From a checkpoint of a small mixture-of-experts model trained on Wikipedia.
Size: 9 layers, vocabulary 8947, 78.3M parameters.
Experts: 80 bilinear neurons an expert, a shared expert of 128 neurons.
Training: a variant of Adam for the experts, 403M tokens, 4106 steps.
Below are experts of layer 4 (counted from 0) of a mixture-of-experts language model. Rows are named router (the router's row for the expert), gate (a neuron's input weights, with its number), up (a neuron's input weights, with its number) and show model dimensions 128-191. Each number is 128 + 32 x the weight over its row's rms, rounded and kept within 0 to 255. Numbers have three digits each.
After each expert's rows: "gets" lists some tokens that make up at least twice as much of what it gets as of all text. This comes from a sample of Wikipedia text that the model never trained on. Tokens count by the router's weight.

# expert 84
router:132178094147174145097204123138093110137196131103134137142059146130096185092150132088156170186113098176088154148198111171132142080165156129131140154193119163107167096112076131077116171135131112
gate0:140118144110052094110169159159139116146128145182139089148126140128137137119079165123071121152090116161132205114127028181153088122125149133063130181156083157123106092149148145104121083071149099
up0:116142136080175119078170165098169109132123106187095108127154079075112136122068141124075109127181076177097134111128125175165106104122090180136147100130066141103122085140175160076126089128105129
gate1:120122147099117151171087111150123161179133118130114112152112106143088141181115086123116118059101170131107078079129114166142094145126138157162010151135156175188127136116134162148079135066105088
up1:163151103121093177147069105149111179162167158168091076138130136119118131184098129159096149091112161133128066077136099173118064162137110118123062136105143209187164131121190118115134131096069118
gate2:152107153146114135145133141116123171150115127127120154115147128129171113146083136135121133188164165178169112150113089124156121148154124091089152146129144115124100122123106081137148126076176086
up2:145134164112106138139095114160137149150161172103129115110105127114100132126094123128162130086230150118113118091126147046120137156118138114194174147095121194107123135213123129208161078098121112
gate3:138122138150064157140152141152107116142107180150155109099141143115093117073055083081107120177196115103145149187129119096114146194139132144139169149153029166106152091187100104140172099092102136
up3:151107090132149137130147092102149118123151089131087093135144153177118105148191188097125121112054133179152127112091083177173123125134093121125139101139124071135133113125175107050103141153158113
gate4:116126056151062128125100139108169103118123103131146119114125155127090108162189194171154131124112168135134146129125112134155097172162115090129118134060187105161100129110132171117127123153138163
up4:147135135125133106093147089090117110136162083161095084182117158155148122085149104137103074107095114167127158114119159200130121087176125163165093109159119144152192120114144161140134097103153152
gate5:131123154118045132094111112112109207116073145156120111124142072132103110160132085080097108095158127093126123158120055141154132170067091153137162117108120120094139110156113084088167067100119092
up5:100124130124107216089135114136108197117119162153125090115145045128049128148113087084111104098151119100122100128118053167143107171097091167109187110119124144094146108139144082058157096087098121
gate6:124141050134159146146105094156120127154112147101145140123097119154103131174141081149115131104139137121144139192118165102125123204130131126182111144099142183172142121147154139111166113071134137
up6:136156041109170156135130131161150136162118148154135133109104092128058130157098078137093148108145152165132116133132129080108077194153119124168134145090131176177114074144175194127140085112107126
gate7:114103131109118105136129142177183118112127110135153154106135093140109132107088077146121130154192159118119160142120107134162159087080158138111099104155138102123113091073092106180107135143149125
up7:135118147097155085139103175096138095123154082095122112093112111147099150101109110103160094137155122126086107171114177134154174067102168132100144101159151094118113122109125120177108154089178111
gate8:130148063157151145118153062101135074116125088133099104162130163162084118087124172088132113120066101123113124174139056135115117122116085140079105140095140127148181103093197126114135122153096118
up8:157113158090087105156102141160119177130110197129147142093118099095115122151125074175130160171184169141155183105117167108147141139147169119133125143136112147106097135173059134153129128156156116
gate9:108092158134158158123129145100160074137094147177109133149112128157151096121120057163097153158190128099158159176132096130145228119144144144189147094151132134135122093060097139150135112163180133
up9:121171087122127117115152170119115090137162111147123107174090114126139165073185143088149151119092096174142118101140141131060104057179097140124136157132108084165180145138093180162114141133112133
gate10:096115181122117176130074156152134123136136117136152127101139114114076151138104167145143155138150115079142148111141125113107187131117130114122136154124115174113149140153146110150096117100088117
up10:163111161143120163143143075145126092123180115096139139070135081118096153087122105190141128082137123142114145085115129096143091096142163110099122170145156092111152189122159119153080138114109172
gate11:147142079134158138133138135147154069125142184064157148073100156078108148128114124202150143167093137155129132196104132152141104136180184069109088151153122127138116176177159181157130161190086124
up11:135118139091135103138088112087112164141118127163109141141127114188164103087168105063088149090192152124167096140148171059131186143113109132158118101099130180110142099108114082149131115098164104
gets: " (", " \"", " '", " [", " (\"", "—"

# expert 74
router:146047107115121135130109111162101142141111129100117143094096084113151090137084100126104166109097114092161155057105078176156114154086121168095119182148125130116151076140089092121162101142158110
gate0:155093100110151124172146185124157171163140125090087181159136104135151109176059105079146107031143138120118128169125171175135203097159152174145092122118182148161135137109130071152097089141115136
up0:087165133157056124076092067131100068097180096106148068082144164104084124128177156190104106205105126133108104103103140106121057151107101109110150134177132071104133097138078173119115099088150182
gate1:091102224094161086165160176148093191185153146132163163088113070158130159156132158052112082107070208127135160142153127161162151135102161116133129119103065175087106152092141081132081131052114089
up1:113150137149115068192138179114104144152116160153197201146125090134131182133108234066135141148121175174101144155124122140148126144088169075117177128131090107103076173086127087109125169151090063
gate2:096089133205126155062079079177110136162140067114124102137114176118138095160172147177105086123117125112142118135100137114065160105107157168086112153132100112166166110100118168150118064126154136
up2:073139118111145092095199197102169148204115116115070179133104122127116179090136118095133136076104178146133150114134186070150131176185099146093108138049054152074161146126182136106089170128103178
gate3:164160138163102133090119105141124169116129141133166142050142129154084144124105091136109117150093171106143111099084164096103076155121152105131055138146122119112099137130111129065078153129148104
up3:172121178136157080132110106127149219138111143107095139141127145177160097084123091106116119161132129049101088102082147137132092152087120101114069101130109141108090119078146057144103157094147153
gate4:079129125172163174113176106171067092175180101119168148123167179142182131119113118149103056105135111163118132167149155169191185140100094109122148149130106141131179129187116080113115110118116149
up4:113173106176143091111170150109077137154196082088125146153161154169142155097140150118107083133130148151137117192145152140130162124116108106121122127178127110148177119152077121105146114134145141
gate5:095163104144161135144124154074110090104132076095131188070117127129092141095131166166148155135128071119082137149153101130137131198109128096137131133173196146170160099155110120136100126156114125
up5:145153154112131112142120113137109167061085136124136144115127104155154117135161116086139170139111137165083146119071158087139164110125145148146088138130078103074084154063125138124066135090172069
gate6:156112135099133130135129123125125068145230096164062091101161141087080139063139122182173116113160102088165142089109056187167143160142106127106130174161153144170133097150179123074091089133128076
up6:112150135099101119145156099160105185160119094113125199149126127162162090149139145088127152154133174206138145132141110059081130048099134129165160103137142156103115129134125096192156129087149079
gate7:125179167149112114163184127086127131149164129174098160075097112164142175146104172128163166180179072082136161141110120128145082105081186051108130146145071119061076132103140119168110146104115102
up7:104119132142067106118121156125170127142124138100222175076164132116106156150093084127127099143120131171160200114117174115170144118094084142135111096127183129146172114099066091109124106149134154
gate8:135140154116165156100116146150098167104143164128164065122085113077117086129149114161121117097130172141142134215150102132195127147187072211102100125125164136138196145167135112105128135161136081
up8:104109158117146137150156148154166091176165081069110107173111176163111142137121206067173107146127107129122098084117168098125189049099148109169186115088078118111099161118082141126068168077179135
gate9:148167131093149112179138146128175104158147150161157097101152101110139099144195126135115128135110109146125171129182172101102121166164130056123161119160123097126160133163111097171121076156112142
up9:106161137113187157115125081136079138127140083110113192119164191158175135120163135178150117127136143137118127095109122130170136110058086097179143143143120174061110148080126165119126144123159138
gate10:112194110057108107111091148147126139144075123154149150149141120146102174114067174085090133124183141149137170193179130124126113082151125101156122148064094105128072155097105158113182139130151135
up10:095108185145163103148127155125122178123121099155134174117138162071134183127100095139118121115107126114127097116201135140068206167066091095138120162080117077122172153123109146141161153118099082
gate11:126132216168123109145151121152150162105089118109114097156137139151156140153070156054129106182165097119102100176116084089074124104118184109123091115127126100202126116091173103111162154148198128
up11:108109127093082162102111130155089102160124140149158156101138075132096129119132123181144157126081179129145154065100145151157096120116078160112135135117173159027106128123130154151084081089073115
gets: "g", "n", "ro", "p", "ir", "ur"

# expert 96
router:091112163146101108114082095126066136125182173170140141070142144137180088093078133111093155127153166130136118167097130147181096194104182112114094161170126128057112103163075108116129079163169126
gate0:131130148090106123152064095125115124125078108125080157125146186145154118159117097164093098127109133088121106082134162198079088152113071116104140105111137112099149094190111115027154110088136112
up0:112160148106105162159098115165146189094078116074098142148042101135151131129065156114149156099107173144118129111158151185130179094099151114120121164116166139113097108162125130058127131115145130
gate1:178174118118171126088161081149170159081120108102085142171171105102169142088102118102139132132142085146203147087137116113093080114181155078111152129088089103097148132137144155114158166171102149
up1:204222064129123097092139102124149133089146109124070143140162110078145152162111098146075141152157067148143144099112103111093111141160157055117137152093144073126134142148185132119170135158132198
gate2:097130108142121196110099163088188100099138093107099092189143115141137185165153124183141047127095123117137134167145106175070212115144108162082063216128183088128167116125145136084082101159082171
up2:096187152062146109147127139105111197113161127110155132072108110139147101114113130168102140088140152101132153152110168161167092115124083154152187155123074184127130124196107150129141154135150101
gate3:155173136154114109189126079107114090080116111125124111126164180133092107139119189098115131226141140048131124120083095154094111093066115170145175096221180124130121117136185121167111138134140106
up3:164088131160146135134130105154118150130104185117114122110092158151097139128142143102134110148102125111118118127097100167101067109097150208162120090197132185168123126106178162133085140131137096
gate4:193127119184171089173123085183123126123156177090165107149199086080111093173100108148162097120100137140190107127151095101136097122131131160131122112102141134121181100159163096137084158106107130
up4:138146105082137094133138118093118173123115097050107125151114188139198098093087144087119172144150099117097156132140184126085195196088133136125132152115163165112041215144151125084164123153158146
gate5:119102149187128146095115078120110156086137135121096150122152099186125097084156120151096138224141078126146124102137162133102051103083123110115177104124116090119122104145149117175181119139083095
up5:150208132105123111079155059109129150047107135140096098137190108182119123131135092144106083133139174122124135121130148183101085118113068161135142099151076189114128135160162149083213155136137155
gate6:128123092202120177160082136143179102155082128134078053177145143075166146180150133171153075125100118093099148111125126186111143162217165094109096127121182074105115095123179159069066133174106161
up6:155107164097111095092148092091121150124143101080118188113142132104162157073150146146107095135152123105064097119064142104161146142096120114119127130145132146131088158163076112127170155095118087
gate7:163150074142151084117123138147132093128178165125097150130214122133146104137160154158160105156130109196095135144099101105144125106157061124149096112086085073128165133140150090079081132067128157
up7:163167143159149102101109128075117093125117151105097184146181140065143145125132139178093108172137157167113160134157093157132143104118119169152123156160116095121115087118093129168126121087139095
gate8:130071147214105150150166139169088058206182172156167168130079086085089105120101145095122155123187106156127101162149144066177107165111182125128102062168141152105152098111114134175081140139147176
up8:137135147067165118103131104087149179095071107130092068145167170160180128164137125180122076139118126092107149090116105208093134098152039135126148145060091143136121129123151152060150157102153099
gate9:088122197184126173123101121153163171112135119148140138178124105091116203151094096133157112111074161085164132129197081154136054154110138169135108112125109091106134081151144136160138098124103147
up9:142098091102158147130152087145070137119073174156091123128122138184108074154170125119106117153123167166162097115072118177110128078139141137154195123176137234174109128095142139120142161140137102
gate10:153178110171125105107114133139177131136130117116123166138065050137084160177138137112150152169080132118183162131112106125155079151100145135117179156140104072138099146131141141137233109185126112
up10:160126074128128149091133166164186127158128153126128128144107090202115157124095154108159082102102226175111139110102161087137116076162163107167124082112146148120162147105126136075103122107119149
gate11:119138116127136108095155113115102165180220096120128154132159165102151101150184102125101060120165160133142108159077130146145170126140148074148123147195084106151158173130055135150090095120099114
up11:141069181130113160076174173156143101135119157168114072135124138119130177104117097156123151132114092146129115106137132153137107157158147131126164121129077120115132143157178141152107134076117150
gets: "z", "n", "ig", "j", "v", "ol"

# expert 94
router:046197159101133115150083153073130138138115088142153168158155113059083131169195160146121163109214149089159148133135173149112184125092150140093168137153157141198097139141148094138078158205086148
gate0:118122122111086077097153170151108176184130138146097082157112171106123172203128178074116130141126188132171136074066126174149121138124116108110135126130152087146114125153137097051124192118123097
up0:114123124145152120149161060130130074100159143130145165147140124121136062117146063155182134185099109106094083180163115129155170121113079118131080094094112105104208127102110196132091120134125168
gate1:131109114085102130096150128120165097166149145119177135127082102141092119101115153124134149163161080166108140166127174146165122095119175109160158072131121132150127134067108067099109184101173119
up1:131084153087112138112152137128188144104154138162136140133147191119113087121124123149055094161139116111176168075148130119073134168105209153139190112178107100126148104135131035146218133110139161
gate2:143098167115150127098100071182080147109074168109133104124071121127115183108106098177179158107132109118148084130137162136167084140151129082214075124099111163145100139158172157164121088089126094
up2:098157143140026102127135170133134163128120034109139148152089106118142142174083173120126134129114118105079115114184166140124087137127123149090151200133139155144114184110119112109114162149117103
gate3:140165094150135082106147126122120139142177126103126101111144123121165103152161128108096189158113081142137165148138086144124073139101129131109099159163076059155122132096103118136128179118114141
up3:164160086181149127134113061106148102069149203169161078107123097188113090113129170118118150094121152160153130142115075151142158129172195086111131119104110122136127120084108085170150115096132140
gate4:146153146135125106133089126177130166133064148141131151174115088161097136174098150127162154031117148099101131129088170063104107159141094147101088120119153115124091095057138157079089113150133109
up4:101115048156145136163088152140144152134183054077139164156108162167160121040120144154103122191136092138093112194104208111147149129145146121144124137167126129152150141127110078128118054114107112
gate5:134196093066109118119188163065115103143136118188137097149171138139132129122148125145123133161105196169121180127101144181094139107133184159103094153111183075131118095053134090097117153131151157
up5:108150110055202115143150132084126053116151085156116091150134134157107067072136081153138118154142113145125133149154134127122139124132150149095134070074157056117057075067132159097096187136156124
gate6:127169182113114139137174147133176131075148101185074108125163103166146114136163098187125116123129107085120157039148105052100158103091134156159155087138100117108174085143105103158150118086143165
up6:129115135184169167176151100131098140116145206203099119167164171123104082119151120175117189106142134105132136135122119129171141067178057115177174089086151172102175074100161137100126129088094147
gate7:134168153181174169115122091078126154139165091131181114187159088162134162119144130129131081115084144178072169062138112182135154085160148050140119137079106064154110109095160124115134147150113117
up7:137121159125133107144164136091137095103103160171096070150150137151110091133142174127158123119123167133135175113098043157120108106100151122146120111101109172144140122088132121116143158128117191
gate8:163037180152139165100097160175092127099155137187117142165169138156068092161132157122139113126102120123159165068095136121142119131117122145127147128165088093110135086128098104147154101126128092
up8:111146083146150141164129132083098174184041184109093176114081200132208139105150116141065124160146188131125100154151130123121151161166081136112108085112197179144109145093176168123130174105091154
gate9:113114147119110077112102094103162155125167088140161171131118086154100084139125082145135159109113152102132120073174117094153133138097152116197205098207164235129128101166152152155119123121114151
up9:125117170102091176117160155163125140115109119201115146126142114132135168120114093130070082127100142104139099111107122143083119169150137117072143112114187131099125149076111138172141103073056092
gate10:141137149207124164130138135149128097168149154157135104162166134134139079160128173059155100129107194168117151058121140145103130122154122107129139173121122110136156136100102063136124143159162178
up10:146097142174128138058146146135063174120099128097136145115122151149131155147068142114139073137106189118092109074139145141170104105143149083120062113104114150116103147125126139071108149134126104
gate11:133130107128147143127166148065064163090134070122071123150182121161137142151187171142127091116063193108103150115155134133087182126142130153108101179108129094146103041099175146120117097140140039
up11:098136193140101073144132117124141137085056126117140124125074102133130102161111096158150124140194119120118146163142122129140102194125094171115156042138072136110157135121066128116112206103135183
gets: " |", " |\n", ")\n", "\n", ")", "′"

# expert 55
router:139110177172117115122154089093107141119145107137156118076121123140159068154160094065100125162122131101147147161118133085207171099131098085168115119133117113095117109164099138098109151127157118
gate0:128096144142149150134135171134134096160093110153102061184165146134114136146175148126111124116140083124134123104190125119126122133128118144110141146032126138120109140170176165165121155149151154
up0:087102105157095154128169151153125101142077187110165154121126125129109156109193077053141115091079121143135178182154166117135139089186106157142077138087138103131172166119078169115085066171093092
gate1:085109074093124104113157133088107078103091108165129164140189176148112081123164124149122120109153183111119158121134126119117088116104089145127195170142052132096126139164101109110123133129158139
up1:114153156126108152118099084113085122122165099077157153104096132148155131109163131094150101103127115126146094153111166080143156138131178053117159141124170157130148149180131141102121157136174114
gate2:098098072087106127112124185121144091129141119135153208119172118154064145127100127153127129092123064138162158121072123129145097146115120139166154110088131094137134160104070081134172107152096177
up2:159100174124138175145158141158142106122148089130148127058139136135071154095147130132156124091140120114077101100113110085136192166142142153123141146126149164109159095138127071139052119107063122
gate3:127147114195081125088140095145160090123122094094093154187132082112169112123134147100130158118158107089148177101138094115126126119117195094079166176084148116144053092166146121108122117126164122
up3:152060130068113180153100151117100108116125103180159059103168159170107195119150085151161128121052180125138090149098158156138166138146097114154146116166175149077164170091141144186147092106112175
gate4:153151176114121123152126135165167211165094117164110116117091125099096142146151099105142173138119038074167097147098120138132101130148187137134111110135183166142132116075117156191113146099104083
up4:153069147102137149179087127161151149124107139143117115143118145139133151098105169140190142109110126048125111120141106164124066141102148177113092147109120143149062141085190089145146106101096118
gate5:140097075096078105086086147086113119134115161096149158130103141135095129161116094167096037087077196110111140160094155125119129117120152158113150087166162088187167145118165129121166174182144176
up5:155144171094162121179137131097075179148171170131135124130137201075168059132122170125172111115142112119132115162119139143132120109165070130140106080129143134150141081126152116088120165136142122
gate6:099145098133153143040112185142050100144145167112143178111156141165086104128135148108093083147150121186156131119101195089129119080140090163149197127101086134125150178141131193140153131127152114
up6:141112168141129158119063136121148161113148126100064112113075147128150123083095114162076132161137075084139090134114139160103092158119143099105164137160145169136149114110157151186135070139143114
gate7:151150096147155058126173099181143102089155158151108112112069107152164129147132147152113158098160103171115142120116100121137088164090124108133155204127078090141107138153135127158164090175059131
up7:143124051132126107167140138131175102152160082156124129068084132134079128107114162125201139208101161106149133137107078072108122183121163053129116151142079094120136123123102086072130114117141190
gate8:092143100140144146094183053066130105143124126172088063114130121120143112137117083142087201128167090139124119097124130119123133159093155084087146179070174092132082107147162145146195110110167138
up8:131140084152088150136115110181088140156175145162149145091097131112060109155129158148131090147093079150114144148145156158130137176133153154176153143222078090155133087112099117112132056146138126
gate9:076076163145192093176151132083134108183116124112125114130115094092153143131133147150189186176133100138091106100147105145161202155080133119141075116065051075145133130091165131114095136120109085
up9:149140139162142158130110118246116104171165191163146076121124122130166096118093119103076118107148124136116074136128157096093110174178124127119125131084088157112114149143112150193135130095168170
gate10:132085088099116170138095126122140165131133114131172140120073096154217166183114126130095186095063101065117109131122126189136159158085190154113117115186179109153085157097120195095180091171102140
up10:101108124121138103165134170065140168181111085098125158112119166132167107168115143098153103154108179146136109198101175150117166091092137121149069083152071124152115211098071093142100167101159152
gate11:184098133202094161128112048131147187114154118090117163134083136090205141133159137109102137134110141177153128110123097143155150136139127149106150079105138086096166086099082113139108089135123116
up11:234125108085092120166166101112144199094125160111096159102145159153131135127051084126104151155103174083092108114124123105125138112086170096108096088148195174136130136077125141138229084087108076
gets: "u", "é", "h", "ch", "he", "av"

# expert 117
router:167126110108167146116121069094124128110148113048105087084143167180100082113139106161083137122158183078050149117157176105144148190119140142117082122098102108117124149160183142123100106090118149
gate0:147205127065136057127129134070073136079153105168102131166171090105148101115126075153157120122111082157136133150134103098090152059152145121055084115122089105119168131122128135144189113112073130
up0:119023142184114176113133095146171137169088203139096150135097102121159139147109154124097129182173171088139154106120117179177083153051161141208135127169193171156096119110123139077130120164168089
gate1:164165142096091094108118122129125159149134102146168083180141118149133146145171141133120105078093112148153161125184110143114127124143119150155121111160138175186154128066129064137112118166068093
up1:071079135160180181158117121101122102128127120117098092112108164119146128070129123131134194180146114120129140155070161105115138052110115121076191209113139113123108137171156166131166106131185183
gate2:153148095114103130119114124159092127101202144125072128072164074139177095166122150152107129119144191136122162098073136094143174139103130227078078130068120080088166127093129089167133108151099124
up2:106176173112094124100110152189092127108184157111112149132171154146178121137185193158104047104124172170152118075191129104069146130130098114094119110081126166104154162078129071118117145106112131
gate3:170059144149113171080119094151166141141113117105117129111158172100136074118147129142111113152137143105160096070086114075114067167127150145110084120139163148075123139164143150118148062122142157
up3:169091122119118113104154067135135143156120144131114129096135156119071056108181178135092168169117122085167132090122117102143106162144152150083070104088170142111168078169126108148135112087161132
gate4:118102191136198086183112150136089108050100144141121139161115122078136153116112133077145169144139150121155133128155133161133137073134084076123125185148200154200167118078140149175102127142129100
up4:162143198170095129130122097114157207162139112153060127163134116089150125159125125170116153097139080111131157151129119109096113158070142167101146045162117173114123121155133102095157141114092142
gate5:140129032121116098096125171151160140145090110128166094125109101151143131109101152180106106102144154178144157169140153121124116138162143090075144101130141142137159127198127138123103149071159126
up5:163168131101092125091182089128113091096193117132103137157186175095091139140104155100135158109083133125119143076096100086101134165147147110150114155118131123121070176087163112146111114147123145
gate6:132152076127067142125149127109140122183135141144149185156124140104093047100197171127099134157166104130145135178144121076095143161145119084150106158121126142179144144210101119098110125084190157
up6:060106110130121101097137146047141197082095115123125132150077144080144157165113105116129114124111136126134147157152164184141127100111134163079119132182098072143116068111159180153166177139123100
gate7:103143114098156167199124136107134112072190127131160121133128186155104154171159149117155120102111100186148188121120100066130165118117135111120112152110151173092104107223133142078096089122165126
up7:127109098136190050135106048145146108189070106123055088157120078132117048094121106168117140142163153086104072128138139145128103156065086091121140113097110132162170099059134137224134179109104111
gate8:135145120117175123164146157138184119117108160137144149123130121116130139128083177083143075117133106220143136070113107134132113139133122068151108088132109143142145119127091106118063140102173123
up8:103113109122164129116117122157183194135094179133202139194111161096110131152066158123098112115112107140180121054148148114038108187134153130114132147135112145163090135133108152078078102124168158
gate9:161128139138052141094135203197113142114161064135144133108152137143059102093133154075113116156085173187100096144178114117144121132222101143098128148137130107089112143118105111147126088134170117
up9:117096175162087119134111172190095151186119090133111128141161104116126099094121157113127159160088134181104104102179162143133095127188058184157098128111099066153129130057121144171152053110138100
gate10:143145144170130171177101078147077155104152132120117141088136144124153139109112173173139060169176134116100170211069139078153136091144104117094153148132120084128072112142145121133204074095083108
up10:187119108094132072105152134131194135138174142081107141146102138146047142138111117101112145090100075091135128096096124138113068185130176125177140168162187128091150107115169128134109134109113151
gate11:124096106063090188103104178163079098120091149136186128084194111116182159099134137174131078182123192070109136093145122117105147129161158138080105121130129171056109139106130081128150109129158121
up11:174116124129134131082152071163139158072149068112102117129150169163131089142126114118090147075126118118155104105087093096121123200099142103114118088146118157148113158152122118156143087154139123
gets: "born", " a", " Location", " is", " born", "age"

# expert 40
router:111084197123094127090065100175130140152107128133112143075142132111135080180132097161117175113109130108088105083118064197146125128095146106112096144109161100148135102102113106133193076137121072
gate0:077146137155062130048086128119100097144132084117124110142080160094108115105123143140100127174064179171152141152087160100142139081170175128135175145182161190190154128183104109134104155141163123
up0:099109128157188119238186119081099166158109159144135089163113171181182143073164173123187111144163127122080106152161177106107165121128052089120096109107080125122132148141159097115128142085140107
gate1:117137103152130126126137188119205120122121152164164099118150105146161102141166055130178129124138108162135157089115101117077163135177081210119112112112110094125170109096105074134145075145097153
up1:098181156057188174198185058144087155142137100162132137136110154121133140112052157121166125159104133127099093204151181192212108115080133064155118102112135169065108119137174139126051202052173087
gate2:138181138077130118126107143118179112126120167101135145137162046052095089207130162053131152134127128173153149119150095083194108064117086116128089148113097069115099131129112141134093170151159125
up2:127101182133102117117092119171083053133170129156188172124142147187116160076138103087137133116146135136170131156091088115110138100179183189140224115139112159146140133126163110147103174154111120
gate3:132181131146207164149107129106109172097154116168110093146149174123218115172178145176120077084143103090145077144151116120153196165128125148085069114146132103059153108126167119093116124114119145
up3:197074100140118134159085103115156097188126163092095118105159125124086121101106124113093109158156123189136152111068086159158087139133129110134151163132125106173082137101129127108116102134078135
gate4:147093201069112116110146153156170090172108177110110138092129078158125106139102138176159108093153163138136162141158136136142055096153110054137099104096183142121176117153114103125169113114132167
up4:132116083097106126113133128142156112135120078176091175106045109098080154146130150156102150156117137125171152143036085144138128160129232124107166117171120108172129097099159141131111123154114090
gate5:116073105158081216186164122107099078131121072141150086118114126093162131091137166130108150149109106154141159184137180117120151108189083111099168148136129113083137157168102140129113166115144098
up5:077165134092167101105105178134140150111099142103138157137143132154114152135072137144114081094147135129134086113124117101147129153089138092108071150065141118157130096101149141081130092088184185
gate6:169146068078157135135177125116130110135121143182185046125178100184117128090172191089114124123156081160134083104112120113102165150181113159107133086134112145093174155153168078111137135174134155
up6:150165065086159127112165122131125114145123116163180093129166094174123118094163203090109114162161100187113120073115136111108163100188094164127171099133118130096143149143169089099143129182152144
gate7:105087111156106105094133169174165147119105181100164121101127076098118153149116083048116189137077161118143153142113140106142090150140115151138091176143076088104134151142106142102080175163144187
up7:073077119177106149143136162164104067133171138127128145065107131142113107105135146154116075137121178104069112154087114102133165097124085120083140148094122149172163130151120155123126087130190142
gate8:118107136175187131174126138198094192091166145101155136133117134129160178130159084102165099114133135185110130108112157096132130091180125142113122134140087151137138132145141126143095139146098136
up8:131158130097071121069183131109176086187128022138113140099169141135135116133116128122132117136131179173163205150146141142197157114108129095176102075090140124067130153161079155107139099142196138
gate9:098117100154134160093143069103141112181103149183212119107100067196129149102127122133111175136096148101153074144132089088151086217127157111132128114081126171160146125118194088075144150150104152
up9:094166156199134189136091125140136104121170156131188145159090115155135138132116187068130128125097136127084139117137153053134148112169140091135189162106110127103091111125163092112101193113087147
gate10:120143123091112157135090130148120105105125112096106148137101137149138145119050131116109122140175140155120089109164152187138124088096108146153179107125143171172128147090141161172123112132152074
up10:131166095121114123178099067120159102142103186156093088114060113208150138144116100100140090108125147140096163110118116165117111133103163120107050105143090146085134167111180080091137118087076178
gate11:127146127123114177147158087171076166120144166155137081121096152168139159099144121107160132164108130143110168173126167102168168127099145112161053083168152183092138167184108071188052100065148144
up11:129093103057146124125147136135164071159159096180129105137108121158102113158149063150159134071138104111125097096075126134156161166155111171071116145071118150117164096117109074130100149074136172
gets: "am", "ath", "ad", "ay", "an", "o"

# expert 78
router:072083128087140107090132050071064121129054139159135143118167142124178123036059075137085158156115128125136119094086173140168108118143129160128066154124102162099124094121098067192163131119162097
gate0:085186086071116109129175095122112130091112082121095169136143074137121129109133128112138157148124120116147175130126134198128099087069152137190157151089106141137102107112106156111182112103122057
up0:133092176176166162203080122110131134131139149147148104156097176115145112161122149160132136099118127144128090123142137072124170173123150133046106087136201134145140103158128080128059100149145163
gate1:153195094124114089123160151138188193112128145165125206150109108129182151121082173133100141103113145159095120143135102149116162130117201083127079109160115109070119114128087061181135177144133114
up1:163182089167113087138178099134164140143081191185086175165143060138119161158161122153111134170109151142114149126121102151104101144092136076080106142169070068120141125140120091167171177126076162
gate2:100103119155154120125140066134141117201152099127156119188162122070124086186136129139125153083129097114115133156191164089119168181155137186079103125105193099158153158098121087107149105190168118
up2:128149147119140091122181042117116160181157176142162078149147110129126083123136116153092135096161052126115145141156144134134138203131156136101129158151117067144128162137103057064147155189141082
gate3:173175115106143076118163175052168162103106116094096159079147109075130116138071121134127111146154122173126175128153140119153124114134121103124118166155124085068127086149115122144106134137093207
up3:105128089150139135186140108083185118178160129113084121091063148059152143182166142136118126093145145155116137131114132099129157176103129116119086179110090066087135117112088120147034116133160147
gate4:156132098145117151126142164090160148111143098182118110083170157167164140114078129138152062079154085103159148135101137127140099130116139149144117179160168146097087176125051090095162124088110139
up4:132120110137147154126157161091142126109169073192103118156164204157144148110124119111148065076104107093160120138112141143095127102110155173142134143177189157124104171086089088107175150107109156
gate5:127186113123087169141081081151092106089117202143163155157054051143122141141090161161107179124143131144139115163161114125099129094104145119139124090148208061168104099112134140166160142092124112
up5:137143176111159105084128148164048129124108154090108190153133083082138141120057146140106162119189159126101122176176129138114149135106093109140117126184110118089053168101071182102119238122161119
gate6:171086089106081122072103160064149136096173208142146158140149086084125077152159109186131206093153114108163121198110130149127138203177125148151078073148162070195152142118151117109110162202120142
up6:110107132134149172152171105127123126147139160118077153145117075125113148126162117082141108167031130141143114155136101155131058166113175134148101115136113147121140192102195156092086085126149166
gate7:147198147127118114171177071091090086108154188145125064135095134122091109101095152139155100143140139168123165189125096176127132118087119126136156078130069153129079134192154104125124103058135094
up7:123098138084137135037126132159127152128105089144093140132170129202113113076144118112106064149108179078123080148134094127117162162080124154127114187139089139096139116100139075134115069099113099
gate8:161081121165083100138118154141147097163117098103110146101111070106180145127070121080114116096101146109186091178116153072177108120154168109097148136049157168073124208152132165124161157145127126
up8:108141147109115145076140122144048059073136188123136127123150107166114145065135095122104192119107155157169190114120120132115101122155173158110158177148128109082154134163089155120199099117149177
gate9:154096179151129167166074061127065117102168238139152113125131125121122163092091120192109127134150114105129098108100130150125109118133122104089109093147131109090140111093186119145195060047093147
up9:133224154081177122120117122186152173133070099167130114177126121162088131142127137076139111152081159178166134106186119151058116104113180064156115136106091116111127132121148130148101158119160124
gate10:136160075077137091040153090129119131094130164135152132057117128068134117137114105143101132100202142143150142128119100087153212213101115146128173138097159132144120151118071165113059067149188112
up10:101105150142104100082183121137106163146133161074122135135142129079139139124198148097136088126128135127156140185117104151144151155104139160131083167085098145117145162148100149111099117155194016
gate11:181117107143129102128088101115202145139148105087076082136138104089139118134129145130104104075131093127159085171136163097116113170169092167068167185074108110151152146164143167091113117144169144
up11:151092141120169099145140142136176133160119086131082119159124130153144098130142156114114083104133161075087120180146171108132184157160092134080180145083169157148168154091126166140134140150186109
gets: " from", "f", "y", " with", "sh", "ach"